config.yaml
n_layer: 13
d_model: 448
n_experts: 4
experts_per_token: 1
d_expert: 544
d_shared_expert: 0
activation: "swiglu"
moe_layers: [1, 2, 3, 4, 5, 6, 7, 8, 9, 10, 11, 12]
router_score: "softmax"
normalize_top_k: false
routed_scale: 1.0
balance_loss: 0.0144
balance_bias: false
router_noise: 0.3
router_logit_norm: 1.0
router_bias: true
init_std_router: 0.0323
lr_router: 0.000269
n_head: 7
n_kv_head: 1
head_dim: 64
vocab_size: 8192
norm: "rmsnorm"
norm_place: "pre"
norm_eps: 1e-06
positions: "rope"
rope_base: 10000.0
rope_fraction: 1.0
qk_norm: false
attn_scale: 0.125
tie_embeddings: false
parallel_block: false
init: "uniform"
init_std_qkv: 0.0212
init_std_o: 0.0212
init_std_up: 0.0212
init_std_down: 0.0
optimizer: "ademamix"
lr: 0.000264
lr_mult_qkv: 0.4
lr_mult_o: 0.754
beta1: 0.9
lr_head: 0.00561
grad_clip: 1.0
warmup_steps: 578
schedule: "wsd"
decay_fraction: 1.0
decay_shape: "sqrt"
final_lr_fraction: 0.0
batch_tokens: [32768, 65536, 131072]
seq_len: 1024
doc_mask: false
train_tokens: 419800000
steps: 5667
dataset: "wikipedia_en"
Below are experts of layer 10 (counted from 0) of a mixture-of-experts language model. Rows are named router (the router's row for the expert), gate (a neuron's input weights, with its number), up (a neuron's input weights, with its number), down (a neuron's output weights, with its number) and show model dimensions 256-319. Each number is 500 + 50 x the weight over its row's rms, rounded and kept within 0 to 999. Numbers have three digits each.
Before each expert's rows: "mostly gets" lists some tokens that are sent to it at least half of the time; "raises" lists some tokens whose logits its average output raises strongly, later layers aside. This comes from a sample of Wikipedia text that the model never trained on.

# expert 2
mostly gets: " in", " is", " was", " and", " with", " from"
raises: " ", ".", " in", ",", " ("
router:530554503540542543415446437476454564539549498562519610432448416485576459540489497449493488564441487467445507511557554515561581558552487599471491510494496562498536460538514472525534574566448447
gate0:477533444558494507546401538462540437440486461449600556467527549508512483482573569504529491504486533469472521521404466576477456487622436500455513538535518436477492510532548560530548516524502385
up0:495511534460429442523471519484477472473498524444528459526504489482540588533467451470538485430491574414441447512455432507517460562437491474520499539523544455476525586534561471543575525493513399
down0:552520422461496475514485489518398569442481463417402497469535407430549466458516485494556488565458461579508506484543561522495486615503617526477509441506482534478443464460394449484509453581425501
gate1:456564570534453495477497537462436530451459500453482589478540496488465498528438483527388526520540514515528512529518423578438448415532463484471439550502576443528472601433470520417584537494570544
up1:467541572436459507442506469512475440447474505490610543496460528455478537600449456539476449462494523372485475560502486517526457516480446440510472569489431531517620454513426475487625474544515464
down1:481504448520533527480476487485496464591477432491367558408499585518441588533479562559432488551541588477596469452571572458526502510563510609522499422576487518435392429546429394545519561560491488
gate2:539523436504470498402482502525432493492464447450453547518538551449466496545488506550459548348507555507469516539571570545491496509503415552524468495482572519504504506496498518411520522516542558
up2:558537452512608475448487490491442495525544471520434456513598519462513459429443445594518546525517481483618506491498565510525411491520488487477486519564433424543445555501503454479528474457510570
down2:469505525471455595496487579474508429515465494534510619555482471498552448596473419488438474445373574553430460417528490525496528453452554446567445607554398561501477558520409436530468570439525408
gate3:594459464480524466482570484448416456501528498508462590556475555523454552468538453451540542527467538437527425514424466455525477523512585490497470536467472491512525583416523541510561496514497545
up3:564532513525509489464458447534527460578444412505532497497488586532435485582456433580408506425488497353482502504474475486545467470531484411511553491497466544538532558591479485529502541468478524
down3:448497489487474490501541406544473444490501470529526529510496504510486411493512461526484542548482527444477435492474496547582524545506412508496495561600450547440539434471584547472516459575540520
gate4:478492541522498511608484535452537589560597484473541423456578579524400541509526501500499418505481506506508468570498502470572507361445441532533461557458586490507558489492430470524596542452508481
up4:528498481477455517571490508535521578492591462536495453405570426563541495549530387629427552463545483418552506517457596559497567477452579478414419444464553476558484519560483479502507545515484521
down4:596396552455525546495550505445482451505505590495446548528552512507515537523430490475537518575523394480523601585615610464439526447491492513489497517555515459462552562542489459588467490442494583
gate5:510583541538542430415477545553544547420463492478476595460521449586468478543577558539541497549445480497544461491494511546445606478502494405509539435559556502455574503438530558621410556568430479
up5:541466482510566497413591485509541517561494456491520450540489556500463467489400447464391483427562516485449551490537522503518449465458495447475416426467463527475465473497528533463546443448529523
down5:456563447492402511551505511443560488522469484616408495573541486434534512544529523486499500541509466504560452517442447528484529422531522493477446573472545460550573512504581536543491550472507589
gate6:433548515632502453464488484500508611494642578450555551498541604510560494538385500574452526623444562513532451509494446402524532552587469488525548575405470505527495502498549512482555505537480431
up6:469500498518460511490534551516518472572484539498446513648511435536578471536516415560433468415421468470495502468431471528540528613482488497439482551544389578467554462463514457523464446538430502
down6:469496420491450509499432569544550449522482507385502520527546488531452530498365555577487448510343604519453488530511480503507418391484560529430481517500438555457515491522451552432478537463552490
gate7:473486522473499539520421531464429563478459471425495494501483557464631441487441566543408490467551507595590531459533556458467503541568515436533599432514565492499513535522558540512575460519567475
up7:550474372497472521509532430607441566540397557496517493470573433543487472482481534509471423547513485575433577451572537597524650524546462542544492466472520541463487485505491527409445423470488509
down7:659556565521487561545545398441531472443435478504500469522556485471552515547552555522586423514601540623512465539506560547440509512530533575555552476500448559467471397478454587465541466574502519
gate8:535472447431577459570571446487580490621561536536537431560522589466482462518460478516456543363600488515491572521425581548523504523507561496509483517496535521522518516532402479449500496526576434
up8:526512471450540487580462491483451516526472594502471485486488555456435495568556476546539513500418451502422614440550540458525511444559490528448513499504471532538455551538607555471467506469508582
down8:548525586526495486514505503511515522412441491485454580542470504514513486403494396518580427550523445416406471531477512589494414589487468558559498520487461519449440564481465458503507469551529429
gate9:488513523535442528517444550448462546540586493532532501429511481463489572484527517502476504517558555467554509432502632490567545548488513470501503446513453530467547536436484482501502478455462494
up9:570543473467443463526610530489447469435415454576495541440518489501459520495476486435431523455511478579472551414504536516582366574483468473464440430499397570455571581553427555518495591507493535
down9:546438528449457505503483549473434512487552504492533535521505467465579463509542512475427596487468576565521507487534529538523541524516517414458513539476470479472576505445526506474584466551590532
gate10:605472494515434415482516479547528599545538493432541585481428555572556411468472500544606540553513463540402467479564525561506530575449403523533484574547562461545530504447514522533573560470534516
up10:493448530539642434530523448505508465657403548555445508541541505488439489478472474518612391386435475540565416486536545499513523483458477512493482534417421531507395517532517535515584491523548506
down10:437531495492513563459472389470496495522482491516438406499539547512533510484403449523434411458392183544413534400468535504512503524484477470554519465448487534360558364613396498468470488550555524
gate11:479521411429578512415489546544464560430511498487496470411439479574553498430488506491505535493478578557435423479444386440453534559546483464517536531492593489501494599503497516495507466559611410
up11:493531461506437479565547513449468504503405534451578543548609495505475488511577435556399470556433530515536488578527472458525448560580518429447537426560487552549457545507519438489655421561567482
down11:499520496493413458455611453494598413503534492604507438487498491490489445485500465475481487503428394509601610506483481443449514540506494488410535436537471497544457469447616489429448554405547499
gate12:526510543422440533483436504623555631399582553439557559459490581618479417440367464493438440510464462501568469476430415494552514441467466552438470464548545535424446516507518484542547543550569515
up12:576500461582554474510485455464488512445511498502441602458626509519500515393573504494566547519448543550482455465502512598397629569465472468518495511511562366523512533483535436519572528458483463
down12:513459643536540518475530429451437497517483563513525476408557478430422572433532464572495484522551442477500505470475555492479493524565510506416462531526482508419498487442500462399481492559478504
gate13:518551549464468408461459508528459541582450506504385483447442454456451472456450498536615473447448537493482560519554561552484487429497443505513537521428518619435511519514500491536485449521477535
up13:556511466500471441471457541374535544505545525468547587522426464523565489533540552485489584532433547518562526492443452617437458457510499455534533450518497454525479614505518523556555438523542536
down13:496515402497503540509592539513492387555480520425465538418626483502503496544519439516587538463490453548527541486479512579492398517467523549488512491467530470443523597521476498553500565453442520
gate14:543402535496457519547583489534454446508599470504520515496569490477384542428453508518525384493537538385476571505426509483505552540536445462514469486527537434527533510544485559532477485452564466
up14:414502537486432576419393567538494528558406519525618386567483506467562415530543491480492536449517528531525489629438538601577389510483518533459529554414436494530485543489629571504562460564519504
down14:461506443489460534575461414516451519459556527565528473512484487488478494498582537494520493501536397531564567523577422528443482510523556587612400449581430497565595445551507515552505572430493510
gate15:489504526513484569494474501562543466456552558556571489506431548462526493491528507396483489503505520495569547498387473490481429498545427624518454592529551469498507502572484598590480477493564522
up15:497493512519468500569469511513639555543539537497498464472552465501443612587538505568483558558462434495554475444518480497538493480532568528513448467521456447529397541470474511437534558491409494
down15:490494534457514509387531530511486475467500436504505483476606551499496560421484535434494494483495489502472512469513463546456551474494442491432528536457490426505459455591458514403554538492486429
gate16:498478509450443559473404540467452498530496526536503624461539489469544512464463515534510560385465513458495468465570493505501551533524539492513530511428549478533493551505462462476495489533489584
up16:589392448480474462523498494527588592466509524438417577433403436498451525532554515504417541433580540538467482495551514517523496472578407543531433511505558428492432521399473522534488475494509577
down16:475468534486517487436524481558528510538410443527496523502421453556436468506463541518434551465475538432546431526525441446463541440467488478491540547519440529422525533513522421442426551537548441
gate17:460469434461471513558405452469510548503590545489544558489568538464452575540560473461506549458533506406437513460485457570463401392631495530509479480543472518499574519543357544518526395533499563
up17:547497547461535546492497521569551412471446513511497445529553522526506502454449503444491569513500529440597507482524366432435518548482563441397536527477458571456464515464550544451515485527489478
down17:508413548466529414488421388399592534565534402553513391517436524532329542406505516483519466501464405529410485499440498520512584489444476494576515563506541520516443561477572569474469507571502517
gate18:566469488457499462633455477489598483480516472504448540512511513452550388435464505452514433522523573548441427457445455460568488493516496478579466469527522483562481461473543510528454507526486530
up18:474501540516531435532451520456432542517539505506557526480567460453448573602486514470521596533445559416458486557459403524491553432443523525471499482474463558507531572434447522575487451541554446
down18:544439455441522559510576520502549564436438518474504571488401463570491383494574516435518505545580505481550444506513527548545439505470520472573506511545568390488487470562446486443551494567540526
gate19:419459395428445489538414445538543498559507486571528479434496553492479419459503567475456492609503575520473482445562517554499557510505500511494473506573479530477473513435490526391506543527444530
up19:486522461494478418541591437475467560471550536522470534548519467571482536460466512448456485494596498567395547569596564538406603535486557493491477452548464504446420455449512492548513415488532530
down19:556480459562494558450516419502450459453517564543421469514488558465485520465556558549499569520445386469508532531532554615488535457513421534514460497447508563513509463446465520501581446435508513
gate20:545493497631461459482457484492553587558541449448440503452456438585489519500468625514552569504562565506535448554472405528527422528519540537491545412581458551554533567482405580409482463453464502
up20:458492449517520537475527472570589577448580485499523463454487456410528555432450526436484544485527509444455441531491529556375428553506637524512477517488439478609575540501456372587444552434535512
down20:522489431446446508500535497506523555449467416479537463522534469459489524506568516543579442459508544570548475379521514481459522596596422418588422663565497537505487399489525387524520507422553429

# expert 0
mostly gets: "==", "-", " after", " (", " =", "″"
raises: "1", "2", "3", "9", "8", "4"
router:518524552469494465518529471493459453499576415441443525438470569526458546484537492471550454583600618547509542463483515517534452379498532431407469486550515498549539513440506358511533431467449572
gate102:498437527467534504515559608440431548522400475519510447534446426541542502593558496561502508571582545421533483468462483503493515551527493530457568550579426500463588428504477452449572471505506496
up102:467473588519492443535498430509607536527492455465453574502472576576556575454469545418550479492560430486499461533519544454447487459555443559506556514509426443551444397471559480538506440521485484
down102:610447411399576427511557532532388496523482578548449586423551493530510524573542541587487500550500564418518418476518517540524458485565529418494340477479495555553491538512457432433556477458567571
gate103:432545509554458467615455476451421476535609483504493578529479460427502574516449409506536477417486490357508469459459414407524544514598489454483481482522407553553421544521541446498553418480555487
up103:464478520457548468495428512475525548491538520514416534578505509484463529584435498531484557473473465382531527571506479378505465507595490444488484528481476558534486497449451505417520563528516521
down103:515484548469458519485602481405540395544476500450513472471527495444476526472513591526475450603489529517551530481522464608468485492494519495452552561537520519509481538510436489514467466374345501
gate104:519562520468448350516455491531513502519565450529466549561532490484483556579524518506489449514524576425587532496492486460519602548524524588504546484564500449484551465438484481539529417486479515
up104:457517479532569417554481484468470385496547531506444486530479419453374488514492438459450486502416521456532525449494479472455578487500566538417553407517458595452530547497469434505451417481548575
down104:521432511543563535500481505473474441469430576484534520468527460450526486532502521611474371516473423551444498416485649497433448517439500550512482551469484513434494566457580522488452507459553523
gate105:519493468527474464502573484462510533419529527602461538517481437549547442474384471477512498485589543510527461609539441493554506515578419532430487397460565507510485510575537493474564550479475522
up105:485418490581396520456423524448518475466527483538548547493517465404456479460495492446496489590542432405496449535568557576558545500544508471557518537481410561431442470598560511515536427437453523
down105:537510484497493513580494504482518500547479461444503520480439578480427484568501463497597450474563496502484567521513437463495470505472541513520530576473344547395551542436460462557414450534589487
gate106:483453501424558581471595502505531489501485494535543500500384519506482444516500483542471543496468537554521455425500430406498505473551480433459524422519459446468487477568547475558512607572498455
up106:564502521455438472568533527402528534497494572553476592542411440483491407470538552516433636493629534570462530434466550578598582435524471542585500475455507562511467453502481453438548553556563553
down106:504517533492520465529603557437480461458557530521441609534500473580500573518460514460476506627494487521510468473540522418458553371444554485465505545498561577441450516451520435549476423473488470
gate107:476487541586443489525520449497480504472421401534596447439463530589519490533510548490480460557546561433543512449463416533512467511499471518528531485422528485538522498491523547551585585507489522
up107:558491586522533501517496469498579578468431510408565521482524487550533551457471523503463517502508457444547463546389446482576548490535442472487588485507444544582515512497573510483538516460514504
down107:561550399469486513500495603502469615535459545501410547467505374442513520451530492576558448506539628475463485506485428485530465397516453525543501443437465542478451538493485526502516506390588524
gate108:467438439475491412462547451506622479561442411498507485561489573520471541489518435453568484479514470406555513401475486371534506489485517484535547493561482459518549510559525534469599519578502497
up108:499541633427434453476513516439453471439490565543498527561436496435460489556520469561457479540524578433469556428405447525522500465538485584503451480471621493523439539400436505533602620465463447
down108:540553552541582423528493459632551461502557516603512503540494510519510529455472485498504535474456405470522489481505479496539468500461452471567560569489479397465509468469507439490520524484490541
gate109:622563494415609449454496530471523437507503497453438481557571550554417616399456470569482464460559555452543498496500479524451529580534567516550507469455465440608529483515492496495561493515462444
up109:624416430392481503483501500410507525486373603466424513480488443476517489429433413570537536476550516517575527513537471479526449500589494514511487474476524496441538492424525444516532536484429536
down109:459495528501477451522480559496585538599498605536498429342513551448474488508485474604504513453442455443520494572522504504506406465607438539496518601484508494412424516478534549495509441477514596
gate110:481544587473547518529548540450558472471491465513531454500467580508450506511566505524519544520465459477475587512466434466503518530531493528549465558504474510465486481546527471544565478514500420
up110:520506497550378486531555491473484441422472407409499503499513441490567530556419524525474439566469547473521553511483433559490522541494483494550493432483494622620580485545490475511477470551484494
down110:470430532512435472441483554427476509424457548516485388551514480518513549496479515511486524529509455476454516546512535509503494454502492500471679436547507578516506608488466499514445536517520425
gate111:542447422511552569443469567432541589539491568431511533435536525498445579445424508589517438469459514479609511436485364521445459483465564471423496497525589484546472519472560512550477445491503511
up111:560463484527556456455525523462513537448570547502504473491546542552521499544381499640506492500534546548537499545500547453510485551512423467538518483541472483559637589597539532489465522481430501
down111:574507494566483598531577453587597548563526486543503545426445517525525474500589531555457418432472483478505484457562537524474496579463487502558436479536530621486451504457472529536433472544560464
gate112:508538461433465517587488447467465379543509552401578461515580591459408507594445549494519463529550453602479543409454499503521497464506494463608527593496476398506499476421454547528518481533516465
up112:487462439538488549534390499469545464578477492459528466582491522518521549534561513480441547419479462470461394515580437405446524582554517547454595521464419535478485586486462491417423448504459471
down112:503490585449458546463497433492492523508512527529495524448489639540478450450476526549559547405516417460497587451480584411491502466540488493585542479546467480471444528498472463502501512477562403
gate113:394544508536524515569550571609490538466505553522545590500561536532498395558501505547559538503504462430468544493444525563614450483450498429513442545516523496489619427644540568531473445486443494
up113:482435478481501525524525593423492500498510379398607490582496535546467514533509485478493463546521451399468491560459524495566573480449479559557493449579543463550456542563547569538509542485418473
down113:478441464478429507516484530482488473494523585483597482497457517505579496472527433500483554523534432512517412527513410608495513428508540538581511446527473510467482516527615597524451543482499471
gate114:435507432539428555440444562631473453483533495512458394426481495508508499475427487476469507485485553562535562539518404448562484565529470473526564483452514547494586390427446520462517540526468549
up114:455512499499506394557497482541564402471479477512541433473437558507530503469507511547554430498595567525513526482564530514503508476556486506451470491460515524433467547551507538559532471484541495
down114:458482499557476517514498544437545476498417434552512465499424598528535466585509507542513468504588464614489458587532452600475472553544437526508469486474465453541458478523560518547455517586519469
gate115:488503484446543451470517503456510508495582467483453479455453524505576397428524519523480450470533559546612476496413551546515495483499511474550461512426449501551489529422394504421588595539484516
up115:562533548449508358557561496505480575510571479474506599509502416520575490557496405605515492517537539570581439516477464562472486515650448418560568426539493467480509548480480535537500562495442481
down115:537586562538503570376433511510412480467465554465443489521549547554553503507434624500486568594525522426518428516592614517507478509440503518564558506501461381500473479415492591530562508556517538
gate116:390434472584464457606412526549555492553524491531563402472575565504478472553528499550486477486548525543538611518378524470539546488503455532476489563513576455461440425560553540566461574465655450
up116:549532548489547506542523430482543536528594493581477513441485438525637524442506552462571536456533474479492411467436513609597434492561524566463492501448514506453424539499531437438484538477509502
down116:518415415504490489460526521536470479511491618512484475443537444475481432507488503594431432511497538497504508489543518538545537555561536466541474445478443522464523552496536487510534468630495500
gate117:463620450520513464554465465448485468461546464483400459386486491542463547560425545512485515479550579528481437424496465568515588516562484425448542433526481472456476453455538558536566544516472463
up117:514437500535490497463516476457517468457506498530509454506553455421508548467464462522479533454533468446457544545442467467528492559500463534450498492381492479468511574517553514550433511440518475
down117:520432469565524450584471469586448465551450495505562576511394473519546453461542628564416532486559395545529642522486497390483521394502443566556468468561571485552485433448540448442471476327412557
gate118:499462499490452522594505515555550457537548498407470523414444450477552489520572573582578499495539565508577442446470440561551514539515501542536493538539478509501539504460454507465498492482583505
up118:589445537496457577568555496554464529497457539457503543454450478505581564542548582505482516559592525520503450503538448581589529548511429459510508523445552463448519497537533495409580458508423511
down118:524520510463582462457482440577536562533461525579542536547561481537505495498434411604439562487565506549540419590491459506382423487489494405420509427497563476456483522450617467492583389392491554
gate119:400497539552481543494531521464410541548515432464494498486457479613476490510440457559471493553460554516554511538505508557543545478533513465545558540539423504538487493411518572513381383500447503
up119:575461563499476643535519556588482517488509548441534421500565567536505394582513464452528588515473591409567500529509407537359491488581455519438511631413479434471592487569633515512405396536522549
down119:436443563540582505522461446522476525637464451533571487585510404491498461479478447522402440521428540453541434456540436479539504583504473548538468486457526486560486509485524517507559514599487510
gate120:569542434559519516528533491542401481496511439511557494415467402399455461459505477426480503527567522484546426516517483508417515522575393445450415457686548572443524537522573551441435500533455494
up120:509519508530531534547406451585380478431463509474459438468470486585402472510456405487484569416447447516506518570589460555598535557519467461553578551475543513563479471490527509470538491520398487
down120:469497406485386472438522493483549577490540518467494501474515473538591552479486645556513452468450556502619464452512555534520551363573551485559533567569517452449478576415502465481529384446495560
gate121:504421529465463540559531496533529560534607486451513464497423545478524557467509533395476557527533589512598503347511470474489509517547519460544508469538499470451509470463476520473453547584527452
up121:522589481558521439579390479455491460515500565576467533577516549477518583476524464540417556574399517487550467471561511518496478455504568479465472453513530506613462483436450440460423542536463469
down121:534434504529580481434533481495433456475444527499580577516426496508567577594568486504569461453522458490469468506550434457508434526422476474524449464528451488497498506504512471530507601430513414
gate122:458572482506388489535489565469453572539546511529478555376506473408549432549425528483489442538517566476546435564511486498580418496471376474474486464521475474533456492437487573525476423507463438
up122:460474534557581500551539536427446476408432491550513448487533524467511509368520531562577608533469488538526527489482482551428507447513595439506486580563470549557495476554491418449438425452574516
down122:498427492481476537486514468512482450438448568471469506572452542574591542485504529571475501526564563592512525407402526583515479504492571508505547459518504496499494538455570488457434525532554564

# expert 1
mostly gets: " Sa", " O", " It", " Me", " \"", "\"."
raises: "\n", " ", " |", ",", ".", " ("
router:482519519521480488534483484605526461578503493590481558495562577530515508502509509456474540578510552550513472481471486553451548566595499534425532431549493468503563438564586453564514560476484441
gate0:445489522497506479467500603462452547454549505470442480498444493495460443600585440514501437497483477548481523595474659520531421497504476576489542580459547477513461503532558557493569471551515490
up0:483485412530556380509548550508549467593475445541472617559542397423465538411491478457488432526515477461436522554517492438497569508502472494430504529595430493502516473529484556485461439414499529
down0:488569490436395557385528539540501501463513434458500502608486545494487542572430545526470512457447540493479520635564493570409457484531508421507387483492482550539583497547473546521481436507529420
gate1:505537570491429522526462617504621572484548429478543483428571455526498520515477583502493539591443484480526477455557435496439476571589502472503486528462544517494602457495495535540456544519490471
up1:467614599456442475528542512568525384478505472485444501493435543444477609509463460523517482529447567560513477553492573386548543542485515516584567517540447540541428603527528440547519534508492513
down1:486517461529410505524491430429490551486439435463470445626612453413531505495492486525534522549502391397546494485438512507466547487575466476496486567379481490557476492494511520502502578465480580
gate2:441524558582419459520533448609569548448489461504458544504464517484493441478480542420456491530504469498420445541490604451503499504469600460496531471461545484504542526507473521374551474569513586
up2:489458521476544453525458585570465465636489523490526447495493541525496467550485493543549521484559495509513434450367544463453557478459581487557482556536511363528475584510462565496518517464521491
down2:564578478483513475456429532479478554475587454499453488494544427473507546500494523410483434506567419539432586535569482482528475449558578493497579488493426586572469455508531426463484581420470605
gate3:542553527472515525510432560583515421553524519489482531429505583527403494564587453531554458519529509535478479526532571525445552565512520526510548540501484483573477528539505565502507505518579536
up3:503583583586535438567495538439458493552451429476490517545552458524542453556541462443483578401505559550437525517484449505422503458501535472453506446527533493524445509518560521506494563557476532
down3:450488604385499552520480533468335462501495335564415501550405539531480494517553531553535602463478626557485546516493512526474530434572421503489437511591508545578532579527555615471515408604501474
gate4:428466481500567489521459504526501515510554412464405657628429445557446497470573504410505540565585590475419411578529532489529472523470590444541441520488507459517454545463519481556505487534450462
up4:499439491515537517483454493429443443486443419597528564501571429487494566556355595532549548469512489426517502499504514488469510490462505379402481544573543450476438572569468488473546476445464490
down4:479448473583528493568477488542549600579477532591578456567488589477545403501505451562480480565469608567585483478466514507514456498545432573473527500544557457422496430404520533509544616510498586
gate5:429497507556437455451537492459550504506545476534617629449436497595422484414435426456438431513521422460471542524535505429446591451467631540486549545595514544479468479512551561540473482517489538
up5:449548546515479426446525455529415483489505447570440429486503456548513456539405482500451423458532436506451523524469503502504496397549505472546555519447526529551530525471466542417524423456480544
down5:509424536519423540497588552474471516558437526429542465447488551570477431536515488463520548553619482485477495516509551554498411466461548444514521567464535483389406526555389447531546577437430559
gate6:530591517497452527477437587567549530579552494539468480571543530545443460458474508457494458552505525574552492569602535529584465497515462526568579586501588430458433549444549564508436491554548465
up6:574444483459463550498543385437466434335450439487402449476596601494610469502513557534534481479444463482498525492443491515574499481435426430482475499504577426505474579411462493476465555516591583
down6:405536527574446473502527524536466544577512527543513464419500459494514536476495548524516571454553565547462390523476581375407445477443439465540399452453512503528483506575489484553538477553494450
gate7:504503423540394554506456536447506511437391478526478465513522570495585530479515496491491425562420413534499475474482478528463468459505534512468546499407500432521485515453603510525450463516428487
up7:511572573491446539574521473461470551570453520581479545502553511516505415496523541528437483495550541458456475586534507435440436503443555478577491517531390564507525515551532522490525429483462513
down7:557536465514384518496452518512529577389460546470426526504430541492491534460549527458418414560543440507555506384444505458544524406582477510442438520510576463567547527501508501491501504360510497
gate8:543587521455578499523498557440467440427550549508414573470566549466562597536537613545540537451568491446452583643451538421495514577467435520423527536443448479477502457534432620502517498524517481
up8:496489513554481528522605541570501506495511484511544536502469451406475471545568503579411435500581471494548496573525471453521516422601446586434496503485458558503393472474532510525580516480497543
down8:537387563531510482513480557543554566532456560445497489546503452505497535442548478492470540492582569541534489492480542504489454399448546508458389484470507507540511536548521414597554558460572520
gate9:489510498484487473526384497458456602563485365441505589515583482493524454476553501481495536486529565511531473520550455557418539568456528340475480428500574525519525434463573547510441575472570389
up9:578463459393587525577501508446546429477523432496443421477470491536438410589472463527480411457573407568540442434411584430440491522412520574424499480492489403414508463383466536486586477541477489
down9:501552635461504523462430529463438546366532530530568496438523480526449471573473531510530479472640471526420509501543503462411538442500489418421506546440508490590519460562475479385586511516459500
gate10:420582537582518500551434548581617529489540460490539512492570466514444555459541557514476590554494555518459533585514458626453451476482471510497406557548519364498536479446537537452534465508576487
up10:508581439441372495481554516374547427437520537576507454528489475475481490537538596537428397530489472401538590502513455428443514504587453582536593520465521493523518570488452505481504524467543417
down10:525474426552568526473463534547559556500383446455464519528544614460433486487473534475483607533541464543466452406549470432532461551460630564483496462460593432481470529479581586487512572507458438
gate11:481454535506540501476544482561475468577534475498557510627470539556402417457463600485524524537556548500520437401478527502501537455482495491504471537546408515445564466511480501547449432536470473
up11:542486487548491441529483554433543424476490447513489456546515544471541462584466560380537513491496486491496414583494562476580518502461461536513506528554524465532484618422470498481506597457555564
down11:463432453443549423480489450386590506484539551596468472463456438594556550525421460504426544522472365535494464450559508528495476498570486497506482559448528538476484531536405479505485604460365553
gate12:391490534605495472452510475561543367430459524546507497537505527446403473456500502421504560522412551493506523520499509506509554436458423457448471515462486549555553505490514589519595534489435485
up12:578523555440417552519387504525453498420561468424467512469511460511501571528550523573418451461505497473501475417549472528471408519501514460543403504437478526510532443494556538527444581522492463
down12:549465545463525502461673473425533565495490541539489469476546590513496491496564544571514514434564556469640453434510484535560512506569510535499561427536579546493469473587352448627470461503481509
gate13:623416476505574450539537466509515551464414561516484462548571470513406474549468551496551549538517558449517403543531384489553499457497511454489466510621524519461519526386517484426487483506445424
up13:461491520443446488520475513515534466487505496527451599450482448478521526528541473495529462501500495485481496464430537562544491469531598472412531517536523478495512525444437445491545499488458528
down13:458461532496525485452537483622598549584484465474493576529647586512575676507477457489620493459449519536469425490483431470482390455473470531601478538540522481529495554500429418443435507504523486
gate14:462555500423466525432510568572496512455525518538403467482448433521561503443518542413481535512419482481503435530598442537554484562515431478487511552544501534447429508486506501508590556526426575
up14:524550561551574457398486546461453639541430471473535499616501539475491486547543525602491444529557470524442367444452491542506547513459504513523552456486571607491505550479492474426510509461555451
down14:444510469576462496529610447519506460556564528470550536544645539557467504612498556491460541541418394455552507487556585416504478517474426512565552493467552482520472463565522569568463461468485481
gate15:533615539494446562534502567542515517470542558467559553649506546438486484551598471626471517492440527595465523512546545495533435545486526572394542545573396489538561400512601619461444489517576425
up15:521423542468457501504424489592458502546427550471473492503432424449422537476491526525517566499449546421523557530471499501461476494455503491427507485565442545457591562476473411535528456577400556
down15:479502503515521486475418479447546498479560487533460492504501463461577447505524381460534474449389554470568363528467418456436559497561506545434421543483580560487499511497570530513481565673559532
gate16:401480585403456499425525495496432519424519430458602468497564535560509537593521465569530480415502459543509509671536563467444476470524457447460457524500472486534572448546486532413404504470595520
up16:520554518561487550506545510441593502487519515521457464483404520516487507526481476571508516526543560509450528420477443579562483483451518587523457508479457515527496536528436426554537533511370554
down16:552473430396533486480562516620532477377489464438546443631520486505473510472528516485442473508585549596536521453563461405477488516531548492607470467429509528517493524468392532551469467425502498
gate17:534472525613484479584482510508412479492406485497511511562477516510475520521452539517533506410506482491508520520477496443516464417495495544442463534507495537412472461469534606514428593480482473
up17:512385543479542510523533500571539485496460556540575531428458531464619568388467531510554437556591476426534387588453447513454486481573492523400444597589457492499551523611540556555483495452543469
down17:453543559509519441539507501499607486510566572599568554522488420458511572490561474527461482606488505462492461454529498512504492530460467505519557406517530491514407508484466471605529571492600510
gate18:479517548502598481466385560449512470429515496505559469432464509383539572521497516540468577549583519465488543513496493485405475512567441493452546455468442454492456446463557514455455523471561477
up18:539458533428488503496485541523435491501414409491527549503491524535501606464433430495528460512396503508534460560581578469471562537514437462468378501441430519509616527529509586471491542475489545
down18:492534499414440518422428429482535525515458459496533412488465487463501569451476518568479504472567577470494455443497537508489469571506536501462585522512498552427481560484487447490565395671557480
gate19:511411547433432517541511533519558615479483452493405487487481468543557543497539468545534522470485464551513482509505414492466503500440518488513536540442549475492547412530545534549537483580497513
up19:427522600500539471556532611523548589530484462534378489527488414492503488551500551504456508508485502459488513516422648505596543525501434493421454473457572471579488447515540582503544432510424463
down19:511442548527511548392447474448433547459469582462498500474507581587464454559502404540462444503460501491472516466442513458424501543523506530520567576547588485419477499531524514491534561514400509
gate20:483502546529553530548569443506445449541531498389547440490471597461498520477499421483509557446566482532404558458632449531475563530411544460465519498496495533570537474500458496533545526497457480
up20:515556512441439557561529485549420484477539530426496577479507528456430468502477485614551559486499462489517449434554487550473486565598504484488478470532572405456505507529575542556591467461587474
down20:558553512552563453581511349505423460455509560457473519488506564466520520517458515507442446630568381510538380603464405502438496528529476436572426388461486471569397556491451485442488443461534548